Experts of a small language model.
Size: width 192, 34.3M parameters.
Experts: 48 cubed ReLU neurons an expert, 6 picks a token.
Training: 355M tokens, 5411 steps.
Below are experts of layer 3 (counted from 0) of a mixture-of-experts language model. Rows are named router (the router's row for the expert), down (a neuron's output weights, with its number) and show model dimensions 64-127. Each number is 500 + 40 x the weight over its row's rms, rounded and kept within 0 to 999. Numbers have three digits each.
Before each expert's rows: a language model's description of what the expert responds to. This comes from a sample of Wikipedia text that the model never trained on.

# expert 28
What it handles: Verb starts after to
router:440450545434581514508519525522429429545522503500433482483447516498441543486541445475531449435481492496469526473492524545472500573515512504454559513534485459472418561476440518542543478538491518
down0:524474487506490508504499541558495478513523475453547554548536510467538442472407493461556493564504542524584526491504498506470546501532462502481517502537499523489466511488620544490492526462488483
down1:541586551534445470551480408476455510535536503567439494445472489535545481450550567489507403514593505547501523464461449445509496537484483506445519470528497462488564453459495447494489471461498540
down2:472511514529531509508529442499592498560587548468525607547570510530527507522486497599480543459495489479481464527465479473500526516590581446473568519429446561485535476516491511435448544466504493
down3:555540496510514542522472564556452504483465461494516431528511452539527394524455546520498491571457517477504511521537469511439554504530499554531437438397503501488531471456529484539438514569484478
down4:487501561425535543520503511529512530518475513498466479506533475454565495563500482456502450449488571562507546469473503444493524488481445469552466489457534511529501530514535530519514467564442485
down5:613489475515487492490519499483517530473509464470486528630510491510494512511428533501402533522504544521469518423471519473522461507426482482538508453511502514460507465497503535541558457454388575
down6:561502504570497459470480441527448519443476493596487560598504516503442566485453501521467538531501453525542537442513483470532489531500582457452503569474454507448499503516468491516519494448537506
down7:535464532539479493431453381493492464396527483544510527506621503479427474422394462511497548578441491469428494461537469492460435461493529456485472436499542518471523555478477507488571482492529526
down8:522469485486520478513465505441510513564504524420519497500442503485510459422572553510468517480462559489485536545517495515474512479516511519522562576518477431565501479556451500468531534475506486
down9:434457424491532501501504432533466534420440513572405551464480544563537470490528526477429513469545464478504464515487511454465470474468532493513485494430458507421483528444485439452436488425535431
down10:517506442534567512498555634459475529490517425470513470537514492476478599541425552522559490484477453486457442498517518543492547479517518463550487455532486516508518506455550530533527568481515463
down11:414472413444456416550460494488471497592498495463450488468481521499508546533514527528495539467470584502564506563475433504611510479558512524495555434523496550480502509495559434529501539547453462
down12:481422403495504530566472526540429414450550478451477522501525543503467455521451495450519543533430487492580495490500430432428481440468495537527474453514575514467460400521466499546559554488489528
down13:580457477477554543521538474601514511504477460485490545457546493473436487545499474526512498412494484559571450618494498504569492493500443492498520500465503481540515554414537543391568507476449453
down14:487470571537490492462435522475528489470533493447470497529530559402510497487561513511473514505516585485519514446497495549492534518489486503547553537594540474561495537502546475456519453492549551
down15:478451545531476468545518534502450506484492471470469433550537465531527496463496500486459498615543507453527438549475551519455458504483441496488469465520441540469535490482493472491560493515496534
down16:485541507501527460514516435467540480489436587496563486518522526489503486454586450504445487467477459502425496580475446409512515474474491472556524536490557504465530466497484465481503508547433441
down17:521530470535501510487492465497538397504545507568482607532563448480499491525458513530594566496493479538497516501580498484509496468551481594555504504493479448524510479532506519495483582486452519
down18:478447507557391464513503514528482547469571525495495558492479499545532443536573544451485553515494563450474460485453518499502515468486504492518471508448552423472448418528468427551502464502540533
down19:508522477508507527435535534511458543539517483548525509490448546494532491495480457461504517483439490530545452437487499430577518554428523544428551471475535515480419513496497487534496484505519497
down20:496470457510561465542554560529528509546523453460457483478497482439432505519474459512545493443432600517489403509501481462511522477465480510501565518500515522502483455555580478557453577517480535
down21:466587421522478597542516469546486490501565461531508406496467529554523519467513520462512494469477487533526562485514490415533518461498457503492508452556501540541513423511551526475576523447556513
down22:552504521466596487443403448554568561505429502548491540487398533493485483490564506478486438519534525505489452522441464501478445513544513467430501496466497454527522451510486538483506515435482461
down23:502458449501420520499487475478433535501528522512443525507524462532507496465440485552512520463497498519516470543511443456479524436554583542506508491529465457540497485465501420493521569487541497
down24:495460507476522547558513382500509489443455502525509512483526519476519511456412515523488489514397478519519490491475532535460557503407502465474567505450464469520413557501429581502480482554457468
down25:468486480425523535465445481447528509544458445527494517543496505436499473488531452480564545519530514501541445509496503467447571521458480508476467513587479507495442495437494481438395489509474421
down26:457502553507461433425453575448454448499503479535530482453493502493512497473529530506577553477462459517519544426429507495547495555512531596491532579449573462500533513568546513498443527456492484
down27:524555528428531504541496414512592480540504466485558552462466506494419454449504539524567446545548540569500492531479508461493517525495446416450482453508498482512503438444419560530495480495416497
down28:571468454508506487487502550505495605430526493557516524516540527501468594493549521524491450501593507565557493485557486501559473598525498487489520488482558466449498487454475446530552539488536514
down29:478506511513464440505468476460550549529490536404565522466567489458506509478489550542517449559512521478503459550468493513532444511454462552512481526531497528571512481491552499461446458499453480
down30:540485533408520520501509484475535504576528529459508566462485518447509471473455499482507569517510468458508518474513505527545579481503450573526522466450518446509521465552459530588469523487516514
down31:464395476440502456469482469449439497463496504530537525471575418420556484579460477538486588570486533466570472510542496437512529451546432485524515532436497483467455478459528475499519495561463518

# expert 45
What it handles: Capital-letter codes
router:540565501552502520505523511489579493461499510530486463507489416539544473584485541503465543579434551505532478429514476561531413517500516509474489468475432519408523545556496459556484463467501514
down0:487427479494413566485509457542507558525539591459463495468462509510548444540478566538467502468446472461545514544536527469483484533456588485528457533459500553463518466479469489502500482447469460
down1:551477551443460487488499417470491424516515499520534410434451465512503404571392451598444479540470514512460542462468476472543514549461586536488537416526538490519535469523509507527528525469482535
down2:442521443426429492509473455485555489430454522516548487459496505473579513495486480526544553471462491496631447572563433500471539443523438566481505563538496542490577534477447468544467497517466487
down3:520427543472524551425434537467483530497453499522470505497588441476461504485473504498562585450508519561529502525499518507543487474512513504458467452444499397520545464475497444500487484485498474
down4:496521428518578539490551520428528462521509405526462552497482550502456488501497566531532549474427535549450448552509488473523472484576532504531472516477540500422494465480528508509513499457436514
down5:489470517506516488435489587572445521482487485491475478482536507509409561552559481430444484570465459524485562442454538478455396496499468558545507526458500490545580492518488564542447461475535530
down6:546489479542569468558472456448449520520530527494453479535533538545404531512478517471544454489453491542420475514515534475502531544465504454435544484563494499520526492536493565515473446548518528
down7:487514485533418503432553504414552479465470514517457514530503443468521475484502423542500457468512422560606413491533498559535527539563517582472489518544493532503511536561447482506520547489589560
down8:518517509508482521533410463549472525499479546522515480455486458503504543408557445493498520482471473480514516541485499570467450448517488520519482440512558435546520514520512438487468469577502490
down9:439415512518459445526520522505453517493467481493459509591487494487521539508434499469441431511552542576570490445477532446556477476487530504441531503506506474488599443531470510561564442503501555
down10:487503456506434516459496544499514492463407574497519543605514471526541474524476479554488472565444551517538531411495554486570512512428512480499493463509455444510513518477535511440509495414446504
down11:528450538487462539600470491589516517510552530532507544505460500528498468494507481576484514519501502445557576540477517513465415565463498552528454494499496425494476502541477472508533495517475523
down12:491492506526598432509546448511483474506549495506432484554413523523493448449551449533520483461566561554469553485538485511544517524531466541494407540496408529475510501560521550521503476499508560
down13:499531498571556506512460479459521544476442411505580553453491487556531447457542473445455536449500534508611501523471388542545516473543452522512533433555507536524535557485524515556530513501471495
down14:481471560541424458489466477512497470511498536461538444450514533469552492472499486530464497619522494471588446483517470479490518467467509409499542521556536489525491438470452509475566506505450604
down15:438465451547496491444526498537550499478437464502490459524509474561505460552531535543450505513567501529438538504507552519520455520446542553485507538486528471416459452457458459500528548452481514
down16:497506517491535567497500395487530544555427498483482493461439414456523457441487434598465541418554537507445460460493468470522489542521527471500507505483516500422448500530477450467517496510451549
down17:507548518508488476499511463468489562528557491442478471447524478532520543473469554484505485614479536484516524555569506402530476466490478464472474445511489567475496572509422505457533486484553419
down18:436511475471563530537511565507509546517463525533457495539448511497377513609616481530508512483465487521476531490473487477545480566447494592572506456501486505466491590516518444481394512515485439
down19:489543441495483486492495449476557474482529517530497485494542441591534467595405572512453445533504475490493557522427537473525448511518503578576485484530411454466491518563486518492518537475491557
down20:529463521527550537470513555515542465457524437467435526515483494448555507509459514540575534494474521508433543584436429546543501489510502460494493425472462440531501549503491417481555442509538530
down21:479504484507527464555503489491514448403513541513516463452560466482576484518490472510550491520451510487488499531530473576458507593520479527495492473525469539405533577506555514535467501458472428
down22:495504524542516506390484547448495496469508465518418568557550521538476513500560575529479491545587441527470481557546586530551463462530456477445527529495438542513517458506423559523527517482538525
down23:443485535476472458539554463453434443525485418362542539516474577495497589506535520528444475577469593470536469498532512523480456508579506495508480446503514473455444485519530505560465409444540453
down24:432538483469488504492475474528461542487449405459535498450561506495559450530562536475506477489493505528498499509414469503513490469570476419533540476536467520445538538485502450472543453515550454
down25:452406459532480470471554580471523468457459488515440481537541494453467469510479454514481548507472497548531467474497514473492471588519494509503553473559578537429428487441510542524503426543556501
down26:480504565512513543481500501550509486513574518535477484450477525437494524474525487532521506521395460505459450497481518468490512475494539486503451502532476557489369534435496461439505555462519446
down27:433500535515511506498550495470531489512523502542527516485464469472490486502535453518425509516476522509630461534442519515451533565537489415525487523524481513452572500568588528498497496502523481
down28:477522443531529479508536416511518468458507536484537436489482488476553524447490463493539456523517501443497517472596490572453558514529456581454475499486483518447503446533498562525496515503569489
down29:521580527531468558458542488428474542445472519515513557492485436492532479545475534550440543462495464524406515470468481506469478499525516532512479530510505461443536497605507451513443441474507477
down30:517470513461494489478582491472486473571539470456529495571414489524551517550435559529497492553412599497483486442582526538564502457474529549587521449493462529450575541487524509588494480494550480
down31:514439512524524482408541465564539530503430518535539551446522559484491469498500499460449479513582447488489460486543451461491522472551499513492488530448508533492490491527544493481505520490487457

# expert 63
What it handles: Place and institution nouns
router:551476522465437554465441478468552520480477479504545543517496492481579490598522524513496539482458546443481511498442497477522476472564487520495519498525381532414523501524511473519447492435551504
down0:483512419486415525568436442512472519524542491519488516500531507485511498470458486504473473470512528465550560481484495514559451568528530465513556475491584484499567544515437477549445462467575520
down1:530496441539490568526526403467466483450490452476480524491439521468529538473500464455486505398488457491496538502457480518517534513477474501579474399487562471460540535552474486523454526494458469
down2:536511515497481511522484565626542493522470469507574566503574521513398583526500514521488605479534490466458532491565512476536543563484452551465482559466488486550474488514487463495458468452461455
down3:542570472548437478457489430492498580515497514430472491485512582525501518494510465517471509510523564533450530565513432482521537552600540535434545508457508574566546451467549472501497457499540477
down4:447499536486485477507499449497526413524471523471503572477488489511576493481511499506451547504484466471518518468508547537486431489515515489522479579527438466497495501582481488532466478585541525
down5:570547407526523524556473404517496538405503500421548486464435405495487399544513478489514568489403490540484522553501500528496529487504495572527481523488586453526517468514537496555474543482428497
down6:433463524475427471507434500527483563440520504507449476512502476485481598538496482481537487450437525507486492527470501453520493582460485533479499564462500515518450535464481535431535450509522504
down7:452484505485477463469573453415526441586495530491502450494437483492479494483505475470549510464445466568499486511532493561506484494452505486503547534531534476522450444468472564473523510506493447
down8:470440533470543483448547527509496464500500490470609492485553563513550477526459516452448543540445512503455490514523479441512449512466469491500536481509594558489466593555541539457529545477498491
down9:598548485453484492465492515532579585581527459518489549468469499469477503536554533483491554528532493506543572518476530499563519427520530548560443541496448504427586524551470443536433521529470436
down10:493490537509519525511478464568560420521536508514561570515526512489572485488512492492576572495492529467486532531464483488479472533529515535474524476491456428534575564539539494540498497442546535
down11:473452462555608518518486531460497481482471497482549557471455472539505491524507517591505550507572516500553489556528491449503480543478586511537497490466467454541472513524503440530438447524487515
down12:497466553457472462404513558564579522534487554511511458531453527486527522495489506421450447497499528501439494499479480484521522499424524518400545541558558550498435483523512469454491478467462477
down13:502487519455597451515424478502549524477443501514450504523474545512505513517563463473530469575561530522506517496487424513537497490546511529479479475469433599494415496448496505495515476494527571
down14:466474515527471505380477576452501440475470461577552462480439570574551524456466505454459485522546478546488520525476537476480389470529511455474539517531466506537524552482452474487512526507445519
down15:531466422488481500566527421523511497493530513501479554421441446491533494458512500499550491547453485440539486460479498486450548489532522459466450426501478497561463422522494436547492518538530531
down16:491501518525419479489429501477544544484540442508525424463515520472502519511438485550507508540489577553468468455465495497443534502546551509475495551459418523548596497505551457505511535516544431
down17:549510489435484542513536458556501443507524602440506484423473534531513509567526539467497506445456481470596551543469540427510490530474523461470492499489477489458465533530488536466493521547521460
down18:496516531534511473532545467503554491447528551515479488538551440468504495534447580503491535523549498514440518523445446536473504488582493451550500418506402565443515488523488528540508464467451497
down19:522488547537510485445542511506484529472516434492456546485501515493478522549492565524473494490455547492498456419456515398499514536582494503463449493436495495454519477563530507497388487495576542
down20:483499502537495497476527514528474456515504461532467487520561468497498599476499539470536479584529501535474445526515435493500436466492514500452474460534539538504497552523502503434528476509507540
down21:563537438546421517504482548448430518498477445473462507510519453520554564450534538497473485465468503526479484537482482462501456530564536482501467448438524473497466564419489452454468500520492534
down22:462501531470487470483568499470532545540569527513558458434580580490485513504436543513431519474428525477439493479452541484497513485516505508539465490491503535466457538475509434531488501427533516
down23:531486546570531461540566489579574491543463614476480516459533531522482505515548527501467473510509424476509564553482522534470429459447464542542492507484495514515482501452482556469560522510409478
down24:553536517560562410447436508465454555451471501503480529479444469502507461481496491497460472489476498543435442486551388487574565486527485549504465431484543515420543488470526501480540553490527523
down25:494507464516489482474521525536535497445509549544534478542545506602485458507530477501503527562554500509478565529498441560548457443556475440462536488543473493540476539487524561537479475556509469
down26:465536495550541512518562525519489561511467538556532512493516483545515493513522500406535428504541467472433423520523540463486555412441476568432445508481539502562494517527485504521507540505427528
down27:505473533531507488533521522459557449493472449525536529423474470479491496494453489447510525504530570425519422441500473446501510567428474538515512506448489472483557490519483519382473556511530539
down28:519470558448447523486507467549559480505489511503473512485542479494483494515542464538413536554485527430528536418510501456530477495428522560515592479535523541541478484481472572558587499480518495
down29:431486523513513493494497401565485459474480462553492473451499470552480540551450564451504505509556478445482479463493558493486500488446503553508471483467537475581522445537498484502521561515475523
down30:520588479562574450517502532475471532492536443519538476519490460563497479501500556487543496469539556511464533542515459599519507460555479456494521548496516498445536557444467490527498454456462555
down31:512470502571541463523456494424489540455527534480488500499486495493506549475486524524480515459565457534485444524428467522576568451462419478543496509493482548479501527500460481555501520477490521

# expert 54
What it handles: Biography career verbs
router:445478509537514482507497543571474476511522490535457497485503494559520522493484441514518497489486492463452484559469558510478424481571439488520467485536549443496555572493453502549452470477520438
down0:432443467492544491501534482472496507558493506489532515506560517562415487529517482511419467499483401538486477485450480484606484470456526519479468509545464490552449489525461422485532461497485497
down1:456463496536482560526467446490457477506474537463530527514508472567567495478482539495526504535472435490469501465411501436508519498476520521417512512456462515506463471407492498499498436476532558
down2:560549515500514430540519469532427495513502524497560551449563488561568533520527489440503461549468530529436463516472462430495524428514490561437443544487511499554507522592505524462480364489450498
down3:487499530517454490487446436563531420516501534518481526479512499525487482485461519490471450496479533495418432471536472540525459451508471571456500527469458508459565589484529581559472465508472403
down4:559543497555486528508447463549526538510540570499494554374533544411523406549484440470530510469536537492519556474500535491510529457423495569556511562513568558519485537519517514516469462471516474
down5:455440513509448475500559510446505440513530419505523511555495468534483485472432504516516497545554510477506510528535478518578552538485587548567439483454397456515558524516445477594474427477557458
down6:500504460500495507474528460493508520550408513479520432513509547559510507474488523477554408429489509504432471455464539534518513469481423516401504513478506513507535514557534488467530456500416467
down7:489485514548537511461450536515481561480457535493550494535471536540585536575464527431439486576471434486465461479491555549481461519466488518485532529522594508498497525556489512428522542540533486
down8:513481520507531492508495509500489490484525483527469439580571507482494543546559458508505461570494533495544495514471495565513555482522433538500538457482589517542424522576453485510476500496455490
down9:469481564437536542560512393461453520468523534474530504559471520490483476466438459482486474501511455457479461441504477513532543455510479523490539491415487548517450478477463453509516501435494518
down10:532538465562439459463551423456488489482483462474458534493511583441494464481519540515532502493483461534510476534582473551459595493517525539577430445467479437410478482509448435509533506515425502
down11:461534539541427467525533505467501518550455482467460493523460509539493496574529540564520514506484491453435506522441470493463436487472570494522476493456505450445512443532471504507479526544454453
down12:487430486488482529431572507501445527544565442515475435511505541529429477455540433559475510489483484509502487503491466509485512581487574556509449473479520536469493515523554452494469550482512497
down13:475524547497425498569524506447487521482505491501551576459519520452527523452498441527518523539516513481501529478529453514536515528521523413450523527482432509502506522438546546490534477490455565
down14:588483470477505468525504564471472472495443497494430519547440557525444537498492550489520503534490504493547569541535413488511497539530516514508465501459527449485490446543570468476488454538477497
down15:521510504439578515484582501562527474500382486490481534504474495550441559527531523536458515383595507516489544500534501479520485517533425490571484541469530442532459505486553506487498524489508493
down16:504536534473510522403448429592500406555552516449472464522511517401491493494493489571517510474445452469444475504509541501482572452495502425570441474456514521423472482502440504546473546418519435
down17:449503535532480484508486485483551485500495447501501518612501432485537512479478432536444521551458505424547485519463493540536500439509520476490532538508478483584525508491578459478461509571475554
down18:476511489457542515471481406475610523458510537529466495470496483491454433529512541419560457490607529572507514566534504488502574450447424518412486535416486502478439485534457492547493526485439510
down19:454477498419496489472469479599542516450471435482499491457583485498526523455599496555487479457547571482484511477457493517491441498468463539560525427516427479511500463499476475542484585510526439
down20:503572485510423454497518527508507556472586476560535527535480515540497506487494540545499453595485558466518497528525551580485483414513528489526512493467452496466515580598517511593424571488541507
down21:411511517597455488519495509516489511481439448529446485528563465533497509548514507426549509501407516573622457549463507498497467485536509446488576505465561525476524520571562466507464507492478513
down22:390473454569470455508491491473487491537464524536485448511508467434433467515497420478532455477515453526584555513466493492519478511472580494510511482492491542485531501483475507506524471490489416
down23:477527531513530564492498572472467563471522499473477466565490488438511571480457437501493516512529496486519499503517541471444489477576517550533565628496558437554513537524555514521480504408530486
down24:515491498423562497563512595547516516526516459439449585493491475508470556546513436509576469432494455484512428535500464558472529521502431506551493465543561494519495498491498520522484489517469431
down25:510498485461530564493462517501470579464521467495482506537521507479477482565431457464518503448539479467459492522534473539511539544495419503498538500532528492480511557468522486525563554459619417
down26:595502502514520562506529520551519543568574449518459507541479535496480490516486524543540505475530539479537561490583520506512449480560455507490458504528534498481513546479498477435471442527475584
down27:548493481564544472483449528480507544490491533480497512463496519525471513515552488511526421431491549540517511536506557580441487458534495551532494447517507509494569578578508521524512486485478463
down28:530500526520554595451538464462557488539461485547479466490531482555484389456486565452502514489493576583508520534465506576529470457514557461519442509450418446522479487536451578530472507471549469
down29:601512492483449509507485529492513495517532510536488510537466468440487490456528569525526539513473536535510575616536595510467471563554491462435522530541469508535527456482489524545530481447473504
down30:506451469480472516500543514482453477488470491473504443536510522464502541462487425519522514545469457563593453496476477450506560527480520458492550550505502556534470522423544463529597486528473560
down31:515554447454517514486546530529577559562485537479452520480486474475497580510480489495485510428494509512446576497456578539504461476424463521575561511521524538556456537520506511484514525412537461

# expert 48
What it handles: Mid-word fragments
router:515485477461485520543524416519553584477488479546513495483473557452548516541488481527504433437513553551530436495486472459527562483497502442539503440565546566510502507462489532477511590535508543
down0:424500533560465503446537505551510532389496535567428476541477532551546495516466550485449466482522521490469491414534520563464474495487489497536461424525500447460480553471527504513569490503511598
down1:480499516461436424507514508456515415443539465484487582547442442510513510435483457525558478551510426537505519548558488492509572529447450510474484503470480431572518476482505502544560482528467513
down2:560474496470491514456492537448509458513477464597548458472494510428475430521486490473502521466462477518480421481514428495550561456486534507509483553538471518490543502539469531470423445533585545
down3:501469513488389560513524572456462485537547442476462515538481529505514475526490481509421521541477591471546489457463466545514524491564508548525520524441532518522564443473452496518558487489472456
down4:477499533529495478518517497473541542472504459486424483442519510515599452504485437453480444559512611500528496503507485508513416509501513463521544474492429475494535555504484552481510548506490544
down5:483511505569512552505513567517441488510539511393454582490619506479530469501526551424467488479451461508513487532487495405483467466443480510480511525600485529544448480535472462443571521489483548
down6:507530565461567555503522451510444498559511457565516584553526440526492547480443492436461457520487518493520485487528493487496598533541510454424460533464527463446553493439476517482516545460480515
down7:459448489460447468542530412535559439496495474506523454463519476469540460464479445486480506495524441534505601471527513498485457525498520447401453487472446509501492506472502546438541484452465488
down8:485492478502460514508542495554428471480507509509534552458533487510499603532571530534527493447513475451521462483449504488511487417472486508477465528500536462471504464439519553549525496489479521
down9:542561452500483495486460535449494454511539497413526515437477460507431488507539537468526492565518491507477463530464473477545469533531513522648527464506442443531624516470523501540483451533515526
down10:483450543498485509525548530499546471570483568532439479490516438543508554482559539414503479465467525463458494538545478557507489502460541439527555447493521495494458469551498529455456545518495535
down11:443452479515497498487533521422568480485511548463483515533535535507473515530551541459517467553544544495492524514430530550474484469406467440475470480570503517414490489553461493482468477528417494
down12:492511467505589491498520478540483533531486493458593435516441525500540496564509470478550524529507455537452516486518500448470485508509496607599496458444479531494484576504494520488567466527567471
down13:517541555563465460556447569555524485557498473543534464440529534530492460534512478484585510478490503460573504531508487526559517488489487492557440450555550495479556471492465501525432509477490489
down14:530511442555561510580478534499427513503580389499559489494498489480438470483541493473458522482413487482518507481391472475484581491506510486465582461544508467546481439560564444537507504469473558
down15:545510466477565475419461487591470561482479513519444499480471487509500486498482424484503445492518505547451487444498518470519463489475529475404540540508456583468469513453549518451503425508493536
down16:503490521481439499498483512498451527441474511466510593538470484421434445480466475544501549535491536531519497507462491421520514479578490453461463584515515520626531484438564452496487442492554576
down17:534438444475470444474597561397479536482462491485483494468482469530435587570502475477488557473583488532489527502481560434513424527579543513503478502560564464514517513428509524530511474507509464
down18:500437452546530537508532499561517548493463461463537497532545521494535487553462549515539507493470474493466498591541529478504490451459436476545520493509507498461525480556511504465478545516467490
down19:450522448473492464545491470458525458482568549412539541494510545479521415517460456500397512525493501456434519512472554563561411494480488471601494494494541520464511550412512548490523488466500444
down20:481461518543548470464576490522500503484450417551497518552426470548568518532471495474511485477485484500512503494534579491519520528494524471491521493454454531538500491548489445502452494446511553
down21:508542453443519402547471482509478511455438456469529500573510479512524534460516515510484472501458530536494507493512471493542498578483496565486483544471504535468559557483501489466493456497519556
down22:512500530482513453449549494557477544454499474563499488472506526523407515534495491552495513456471582577486513507415552474504476530440467479455504549579458498500463487527521512547456493567464562
down23:583523514509482484476475593444535530492480502497487516455503552522469498549502573510511514472467495501555541496479537552497438501521490456497538438531541511491542400501469484478424492521483525
down24:465507518465492548502530465464434481541497516476471579579493444495475466412437422494517530444493469502492452475464505473514488573496452576497449435460610499471433485503511484459501495540474519
down25:527554495502488497551437532512431449477543503468503489482551543492475562476490471494437552528484503442488508513464583488497455530503521491581490467461467558454516474467467470455515508453537503
down26:494473504483539468534496516546491459459538508490488517562462537497527372525486522511538548482490541493538535469478490460539477512478472499460499540589455483452499589495495494401451497487549485
down27:370455526465523544526521453511485474529529497468498491552454456442460523519505507467524444494544441536554500524496555492541539562554540511503516422481466537491485527499504546548580484575517535
down28:505528548442464509380485503508511442536500534473511569469502522485464518545547471485518463500530519517449527437424486526547488496470554517505517532497511562510562475515494555416502473522488515
down29:517530413499501478448498497496522427534503572477520434549522552533502418490453526529493468504511590564469490464458433543474527496557530618492531488460476528501431538491547499560507522439523480
down30:505465496489572487524468460468442500578483434471491460508521443590494529554490540491524509490504473540520482471523531487459587520463509549430514438482500560477584497492401558545547439583413525
down31:479520470497523524482506610492527491465518415519522472441419629435481538434536490496525407561450533537409506513515548502496484491483496560511530501495471507479449533475535516577498492542541488

# expert 23
What it handles: Copula after subject
router:446512532491544444470533463516532447438528534528483475561520458507455516510492434516475474487500420517463494544541543482492426543445502464532468507468489417454410525479517517464508544501450458
down0:497438503528472494374526471586473490487526493467496514499510500545505544519545447421489549459500474509482469596501491469466445529469488555569527536463563529488506514505501461515489511461554415
down1:498457460436483424438455516570507501555446557500513497455522487428468464529565485484478508498487495463475539461508471465502499473450487496533514480498476376513400578466526461496471513422526479
down2:510510426480491488471449520573546513512531490562490505521528503479458517454524496477536451533562545448487520465412517427501476529485486549458457474415496532449513455490551461600473424435465500
down3:500573524546509544521492527473450523408467547531457532559502509486509481486459514483437477540487447489508454537426566527461457469528541444423503527572513495409493525402476461486486478407588543
down4:396532506510478528589474586385515464502552549535487481493491426537497499475456524511490563472469517483563429431527499485461548559515496539492495487539511513570508496451481551483434506554488496
down5:479439461500498490487514460500489496426485454572430511547533521533569511500528538452453464525416509538529415546421574588460542477512496514587493468506512451556497485518552468515479490516530494
down6:535535507491377486561510501515595505543530563438429600525510529572487493503482480554469579506457460526467453490505542470490544466482516528400492509462603535455498512474442487458468462483558517
down7:521454502488432506514510574482472524530455535569517433426528581508521510556521468468538483510468467515484461557522510475480459480510526523521544477545579522492510542509525501548513461519488501
down8:535498533440536498472521557538446511458464491483565479509552495597528556504461457448440372482479510524455480478506530515494487443511489544514552540468508471553455458587525524426497486534497506
down9:447584492401506508522441503521514524504449560518498527499489594519485513454500472541517474487439562462522555525580538493461530481531502487391475483450523520501531564489543529432506454555523512
down10:488513551511434457509495483583505497492546504561525486568495517466496491412490476529522583569544442425530515495465553494468489514489544569497536536510521471526543528443539501484523482499505470
down11:503511505552506485489455534540499554488507442508545440482448537528497536525503538524429520509533541599465473453526538550469462488481423500506485429475494516542495435481493500533559506408489495
down12:536481451453517521566493418482477549503549457635532479513478462539511518507446496514506473466512489480532497524470485458557458472543565508552531527473462423511554582450481456557517430503533491
down13:568499477474573500459489523467529523546500505467499481556469485528535416512476511505479521519477464480499465476493508528507534409498537498534448509540467494539440459522521517448490566521571522
down14:508451506474476524541503491534433477466436468464490528527517491500527464486550494509486572461510589526485505555521473496416549538468481536409490440489446450466504491565470527505542497504439468
down15:577439551504508448450418511512404464529516508512502497455508447499414523461444477502510565433497541543487540512490499444490529513506509570484461508506514475519530482577482463577502466530425514
down16:548416564479448497470472468445524525524500462554491544534493517530488479491518476539516542474463539474422485540447475581544480503542434478592487449539473523550498490530489490538511531541458516
down17:516517472486479521469592560529523474494463478453520524539505463506499625556492545495440580435456523450493514482505556513469501502492529503517454538509450481512513512528475462513530437467525479
down18:479504524457493576487573563505551501449492445515507551492531518502525591542480465521570429520518506491485490483487415478490444503531474526525410429463417480548541466547452529526472523443504444
down19:510494571512495458511513495551539571446542444464534529482525506554522537522529516471386542453501518545485515531502488450451465475514611465512538545531499610574536474471522517507547541508575520
down20:585478478492533514518483568531500477454507487484476536466509488535454543404493505567554505444492530492458489527520485568524500476537419464535538500498448492456535525465478566492506492470449399
down21:541526575512488478493564476531509494536523476463502532525445505498516492415450515475528464443474468513519478526523547475522523453492476530466522414533565544553509446523474496437506517548548552
down22:569526482523535513549484400491538543489513483530464456460513489467425450456466574446484476475516422407499507501398504527511519474505502470468479502568536639520505492460439445457525448520467457
down23:592499486443487537572428453421519499496519546549430444434540569536499488409528547490570539535485536463570426489501455523497556498497501479516494478565512537502498465549563516522535524570407484
down24:494462457523465498446448454434514489448521499434505485479492541498536473455470507496534517496537603513566536540462534489494573515508544545420525497490460498512477462580511550481482533527449557
down25:515482539479513466457500534439467452504552510478455521495468451498551440489558554450480537497561502493512494491506509484507494514487525599505514452462465517547520422521609492516451474472483490
down26:523574494517512527464494460518418489530498557425508538574520467455506537473461427508417474489398489500552479512494493490452487481531510571533486505466542507501466526479500512550492535514515511
down27:491428510520485422521486481499579443461507527529496474474531534516485475561549529466552554486544505499552494418539415445494474497488462518450536507590551403497543496531475468507581574507472465
down28:505530560495527480461536538533470529499513551589449406520526574515520496599465456481523551529486492501497499498451484481529500536486570508543479461547506506473504428563476556472534489463511446
down29:428548484448508507421547513532548513441452505482457530480500472522471583522527491539447556515512503503447435451498543559460494555488452469439474582422536465477516538510459498560472484435500513
down30:440515515459561489469489559570490444532415537532537501505455478466520510610576497497492551502546510523525515546515551419530506452506539488512532483421490479468403526580530496513475561481474520
down31:438589523442469533544542528519549488488509493497504507493491488440493534537424539482502446530470501545465541556530500551517486490500440397603571502459493478480481544549470548517473538506432509